Weights of a small mixture-of-experts language model, trained from scratch on English Wikipedia.
Size: 8 layers, width 512, vocabulary 16384.
Training: a variant of Muon for the experts, 2328M tokens.
Below are experts of layer 2 (counted from 0) of a mixture-of-experts language model. Rows are named router (the router's row for the expert), gate (a neuron's input weights, with its number), up (a neuron's input weights, with its number), down (a neuron's output weights, with its number) and show model dimensions 128-255. Each number is 128 + 32 x the weight over its row's rms, rounded and kept within 0 to 255. Numbers have three digits each.
After each expert's rows: "mostly gets" lists some tokens that are sent to it at least half of the time; "comes before" lists some tokens at least twice as common just after its tokens as in all text. This comes from a sample of Wikipedia text that the model never trained on. Tokens count by the router's weight.

# expert 0
router:163169133077152119138141138139082158191117140180102138101120109121111121079119179132177127125061120094152155143176122135128184153150168181111175041102181104134125098123129153133138102090153129104105120106108115148136140096115145123151119069070098077078155145124185061103108136146138167169195106138138118138112140213162125098103107144105106160109087041147066137122146119157130135119116
gate0:153112198099112090098138183143109132130170139112105113089135151133149147100158177098170234167085118135222137197129189136207089114157148150164115169121073104141097112122098174143161115146110106131113107128107065145111149111137136146124191138146087205099125142142140127116137140096113163134117134180066094171118164091053120152160167142145146121097174136074195094143145148102159085071222
up0:107149132109166059114166136082109118156174100161094162155125142098080145118125113147127124096082138145127159068150054166076115102093135088136227078143139095088110125141148107166156108142183088118135122093142190072175102105185136067120094122068174105117154139099086144184121124115137162111130093125104122111155117159119144150102106102136162077138150138126157163195150121150132128094087
down0:137052142125163103192100172132121176144056158105179149112153163180124164135113138096123131064192132160060143146129149185160092061118134093143120171112087139109161140150121083077151151126158102107109133106101048125113127142117082145112129170122137177117133141189149117113125125084165116159124178110153126132169174114154190136103095160187113124117137153117159155080093142156148148096092
gate1:116136046149129139082117117128103129144144100101105102108166140210140110143118115110190144198122132099109146119079142156133104188150172144095077093097088111114159171131099115099125191117123120137090168126080129194122085145166164096173151112162094100165144097136093094083139094123167107147107153219112126123089123093100062133143140095079080146149131142187170096195158173094150133170107
up1:148156124127138103163096139168081127181171105100098115095123118117097150119116094153163101143106075064117184239157138134190137133131124142133104138094104124176142153122173157094163111161184151149145180118101080138182095143135104144068100124139094149105124051073156143180120111085135118106101132137152100121044125097107063146171178167130172129094103142170188161154167175172167200068170
down1:123074153147134122063167085110151169128114173103092120128255155168168109089138113141099110121148150119184152114173121109129092145166163108184080136154108118085132083102161085160080187122093166081117124126106133106084122155113119142143096135127104195172120190102148113145134185145094088087083148114096185137139119150122204150126136113087166145103089139101133136185093123082108102199114
mostly gets: "\n", ":", "==", "===", " ==", "\n "
comes before: "|", "-", "\n", "==", "The", "==="

# expert 8
router:092091104127105138104107182187118121140114154150100110082139127113130138133191170112121111095133077117107162147151159187099119081152167099131144132132137132125153126133109153059141067162128171131159119128142176107201129178152115099115127095165108131180138141118114078141139097130109103130207182125081172115144126083153136155191151131134123144164119149114158179132064093103116096050048
gate0:080137118146175181125155144184155186237093131183174178141074131145145182163067153129146131183130124096134085125107130105186121099103145178136175081136133130151129137155097119117106148103090000189192131253158167161183152184073114082124170118106128095144090124108097137151159158169114107099130088189094138158093137085119142139140121155125133161111145146118144139128123138125158072123115
up0:135107136093100152110185130135145159149153135106145138125121146107163149171071095117099137111113114151096128102165116104128101112096177137176148097091049159149118159140149128089138156156139156120131111152111077112172130177103170110133104159107086091112053131060131114113124154116113083103075163138130133076110103166137111118105149100128071087121144168057188149085099117074132151140091
down0:160151138136118137132129147156134114090180130074054153079122112146090113123115156155142123144125114110110113126149134138113142101104060138168144104124183105140155079142128127215178130177129217109116138154120161143111100054142136154186093115122094177118149134127162147109102093174111131178067056134113149114139100140104122143117138097126098166132085133111132077150141116122130112147168
gate1:147130177106169137139174112183172091176130072119175118144142158101113054084118141175148136124075109131155140100149088164119179118154122137148130165187090106130113111143138110115131094115137144107123146148121121102129210176138152156118100132172111094175131157068079113166166082125147165123145160096113121147122159149155148124127142117066115163186130110127139122109074129124139135141117
up1:126115107153126111116080139123195107131187133099121189188159135193066129116130087113154159115058099124092139120127082080062071082147137118139116136105065132113157164134131131132174120144131111088095068103128151126115115071131126133124129128157069115142125133164148109142132082119180126110140085183175151185168166141141127108146137093146137109118104114183073125127137159126111197157133
down1:043142182119103104073214111128151126065146117170147135178195171109135125083143109077108047146150108127142127136125184152078111142155109140112132153175123088128112069128110072103114093206140121183167173127223105136170109117107094081153128099177125116155205156162137135116117120143095151122160118107141142150054184120141091179062139146137141134124128129138177120126084123137106125155140
mostly gets: " was", " were", " had", " with", " has", " are"
comes before: " the", " a", " to", " in", " by", " that"

# expert 9
router:107160123092157110148148115130165125142100152174118112151098105189097132087073134095126102171138126165142139139124108098091141143095109206145096156120116095087137107139121161100139184122147145146128111105084139082183133109182128117158134128046076126134126079080147072115126107155175170145136069103198040128153128164139138103157128133123167156137092131130084124113140128143112103130114
gate0:105119103142154165147152056068184120040139115108071129094189133101166098143093147118102135145157063137090119176101111134147146154139166159125127132121128099152157188103167139126106104162143059151126119102081133152146177114180063087076085109101183131156128119135155107182141120183105124147098137106117145127172130110142078172176077083144075085118110072149130091140146131147098165164151
up0:166166103138102158188133112120106215174128141181132112117093152119110078079122103141179161184109122079125150073095111144134158223129124096084162157165156125101122088130099132183094121119057142089185133108109122164143133157148164156152115087098081101101110137166094140074084138162185127134101137127088079096132127112124132109157110124126154106202224157091162094106129098177081085159121
down0:154108137137172091180130105096172106130163112196160147116172164126143122142085090208194151091146121087128089166104114107147106145115069145135079190094150141148135122165088161096142141218149129129134089134163123156137104125132096115139141110091198123067175110107171182107137157147140128099146149112172156190076141137145108130142111165155145084148063125158144108109141143031088126171097
gate1:116125124099129161137157163122125120158161099096142138158177153150173103161132122104169156125183162130178142113121166113129111112177145114091094146188107096097124153147155145173106122100165104087188144121125217166086059121167131148181063119148078081136152156093119119129134170134149152136141146145151119111147177089147105115133102103178103160182143167118126130114152085142125094149188
up1:103121119125114157116155110153118090119087183135117133137129097136089121114119077133104117098141080106108111169162145179083137100103092125146204149166165060197157152113141112113189094140024114179108106149112082147194102104138136124139196116113141154141084150137142136157153080146098117174110107040094096176105121115123197178117127166090072133171128130141110141178098118091076129149089
down1:136105115146168123142138138103125163073145116089129109154124133094144070133134089158163188110108107117138095193129108110159143188114030105137162179146117066163085153180108112136087170089141177121115115070142199090159140140164145162148175149111115146068108081134110158147119182111132122070098132149119151144118142093099117104101153121149072100175192101113145084121132121101148171073166
mostly gets: " |", ";", "|", ");", " —;", "|---|---|---|---|---|"
comes before: " ", "\n", " 0", " 1", " 2", " 3"

# expert 3
router:101130156104125093103115115132119106152162089146188114167104129141137102102149176113140118092063107112129129085180155091197091174164100133080096105142115113147174135146165085081176150149157135208109145139166099141137089145067083128150127147128109086085110120085099124122144195146151122134117080153203129108137085097118091117134109137132070118097154117143121139161167178143146162219134
gate0:112112102103163124111060151153152134155150167098067138123173104135153074128176205079145149180119108111113111125107196114136128158132124104129150077108121103170191073080107113140127152093184165170048124109117119125129122101155161104143155125113076148105115143107129140084093103080139184152112142112108113167081154130137089121196141126164078144122127092163171105108105113138102130120177
up0:152123163167101144147075164128124165098148168106102183074166140128080116158154130163096150122137159121137128128171162118107098131118160102105088110114087158090087133125161060090107161140103092147145088141143137143127152149094096134090155128194162112160135145176125116121160086141101129102097212120130128127161141166195108127128124126113167136104112166124159149097180132120141159117171
down0:129156084130106146127116107137096134108083102109115169103158167114112175087124188098102100120077146161104103086104091142151079186108156143227082149077110166134128116089102057113113115102137123133141104130192149158162054152159110143186097118116119079164134128139127105127174118117132170105145209158118167104150171130127159171110144144150200126165146141091137111154172086141127120154135
gate1:080108102128158145126146165134165097142088146130094109116058075171142100146124148075154137123086124143129111105131105127120226115131096138122127097157111095130131176120088075079090111127154088152103133092120182126172143147129134081110154155197110152172156076136102170182142061140136109145153119124192168136156116104065114107089138157148158114075136214044108109122162112133137082126072
up1:164156155181126137128123137133139097147138121122095148127150056184137086119128141108130149109100114140141141113132137131099185112139084104074150176104125137121135185119141072052100095137157102163112126150099158123116124136196087080191112141187090134130080148125175145093132137146099109168100087155165186136105110125081070063173142124112123133111124154114191064130153133172145129101100
down1:117153085061193068146205095170105160146159103135176131133159179165150225054112097157092125214153138099133115128139139181115113122136124114137068117099129197147130115176158133164128081105154176113136163138179106111144127110104146185124149058160131176154105081134089128110171105099167081106069141119118063137094141156155185107127146148163146109154105097117146117108130087090125090071140
mostly gets: "–", "18", "13", " 2018", "9", "-"
comes before: " |", ":", ")", "–", "′", "″"

# expert 14
router:123149187122061107113061106155119107132104170131157148137106147091111150180119158160090110146136137171151087144154135083154165133102139142176114106136124122140114110142074176177071110117139129125109116116100156149181088109140118169142071070055141135114159164187179106126174126069109134101099159092105114122158156082158089089187174149143109098112063176124099183136079129140088097103126
gate0:153164113083105137146106138147132146161146241153154164146184174193121090168137097107140091232130124104105112163154100144108138146064154138142079114125154129117123109163110206162144165089136060123087146150090140156121191100141134136126073126111186132094134113161169141091103086072064153125060153151116138158139102156128123174139201103134137140130154132081146094136170112129124142173150
up0:123171114120107136183127134097158109116141161163193159078146170149091098130128142147100150149116075108147076111115157151162117137118114111126163151175125113086125071107127137105130162109166116132112140148031125095102115196162152137153087122088132075132155092170113138133140134106182107093091098106141124180167088149107102152153135130116128086100138123163064145128177110129082126091124
down0:089119154121078147126101170119097094039085094131151093100070184132080089123122124183162093139121149084157094111183173085117125134171149116117130079103125149175144056080129089131178144125139149189116106109101059135176095144171124169095154113173127108086112146112141110138147146152123177082142155152137112121112129122107194118112095145142126128136108160086107150125046102131094148104055
gate1:143097110159127089080096165119149098126177130185111129111109164156182097166158146118157097140142134152072143116145130101173104148141130110150127119194125125076113108073174118163132175138100083151115168139102150103130112108127108155166077139052104108150119120113047067100119156129154158156102179071091100165051146125112114108099148153130119141100096137145154154105139112061118098070138
up1:078074093195130092083115142097175081098193105152108097116116154105182112135120162122121133176174107157098151130145177124204061111111147082141111197176193138094074134050148154134116132174116105158125153149117160093113112147123106125162119139070076048123127131090054088114098204054151114174111126108134138173105168075181143070127112125117107128129101127123156126086186130042072134100121
down1:173184100103127143131071164089055119123080144095091119149168141085144141164173188124136170086137121112156165122101114144164151103138143134120113134133130168115106162100175144115077092168174160132093088090167087161091172180110153142115136141161079115115180176175079132131047199150103125121147128110151099117160066187158147109140130129156164113150129222144107100121169101135107133138130
mostly gets: " in", " is", " at", " was", " for", " to"
comes before: " the", " a", " be", " his", " an", " as"

# expert 15
router:108148125171168125127200115169155109120098137105089105129119119150119137114105109104140186068065132088121066124137094141072179100113126109116170138121088115162110166153156135131117086105073121123139121125111134127079113105199158135061078088071077138154169173121108145120088142128109161167127177131102090140066196090115161184126131129121078072102123117146175153127202092106040094131184
gate3:078171156132084128118153132177110073073122125119091139180092090149051123088102059181109132149072071098117127124174202081165170150105152171103099094088136126051134164152178116145135141190177085135124156145142112111055104136079104146123088107093082115139148132074147153132135194117085187149131129182137163178091162157080090168112168133140125129086111153091149164143112170117067139150197
up3:159130085159138111122117131132094183137149133163176179177105137098103083155152067146098105152179077152143216166097144091155139121097157120160135140102116110122129091090110138152195150127147118162109187157117139125095122133144104147125032127171174121110156161134119167149128136138132158119128125195160153192114150144136064106101098151149129120123183076159082159160132097125101141124171
down3:200144112091206101119060094147148092101143113162167159090160070125108233126126169157089142148102093101027168148142116156108198123104078162145138112162101116159177166138145064120090112099130155114130150164140112158210115128097124091154179141200131174058161070078106102176150119145132151135206138182096066154109122147149107121141139110123104144164162108126153102152154112073132143114111
gate4:134085143167122103100144098163131139149116144084123093139101128174140136117129147178094128121099143174135126142154149122086118126145119118176096086071165193131144128079088086161096135122146122133108111057069184096130115109165172140165076124150146154154136123072139145061151100190102137136111184112153078059191136136148117114163166087140099196133128192125104094108120160123122130111153
up4:137097174123220099099132108136119092165110140060167139133143114162131133071084131129103164127084172127150177100195117142145089103123098107095133130068137093089114172127101127173095162099181111132167055110173205074140079085115156161116150093104133106165095134094110083097126154133105164127150138122164110181192103129126100114129141153180113111143188116072101141082165137146066125088092
down4:140170030141150184143105141067061165155053159156124148088095180062133043131156150157215159094186188136084129120109081133145118159149117124097099136116093129191099143150111090086118124201072116139115133164100125093132060124158119138187144166123130069106123091117103118131082135103164129121135104115151151171102111150147155133123098194175133112097159095172138121140147120171154163089132
mostly gets: ".", " at", " it", "it", " It", "l"
comes before: "\n", " The", " He", " In", " It", " She"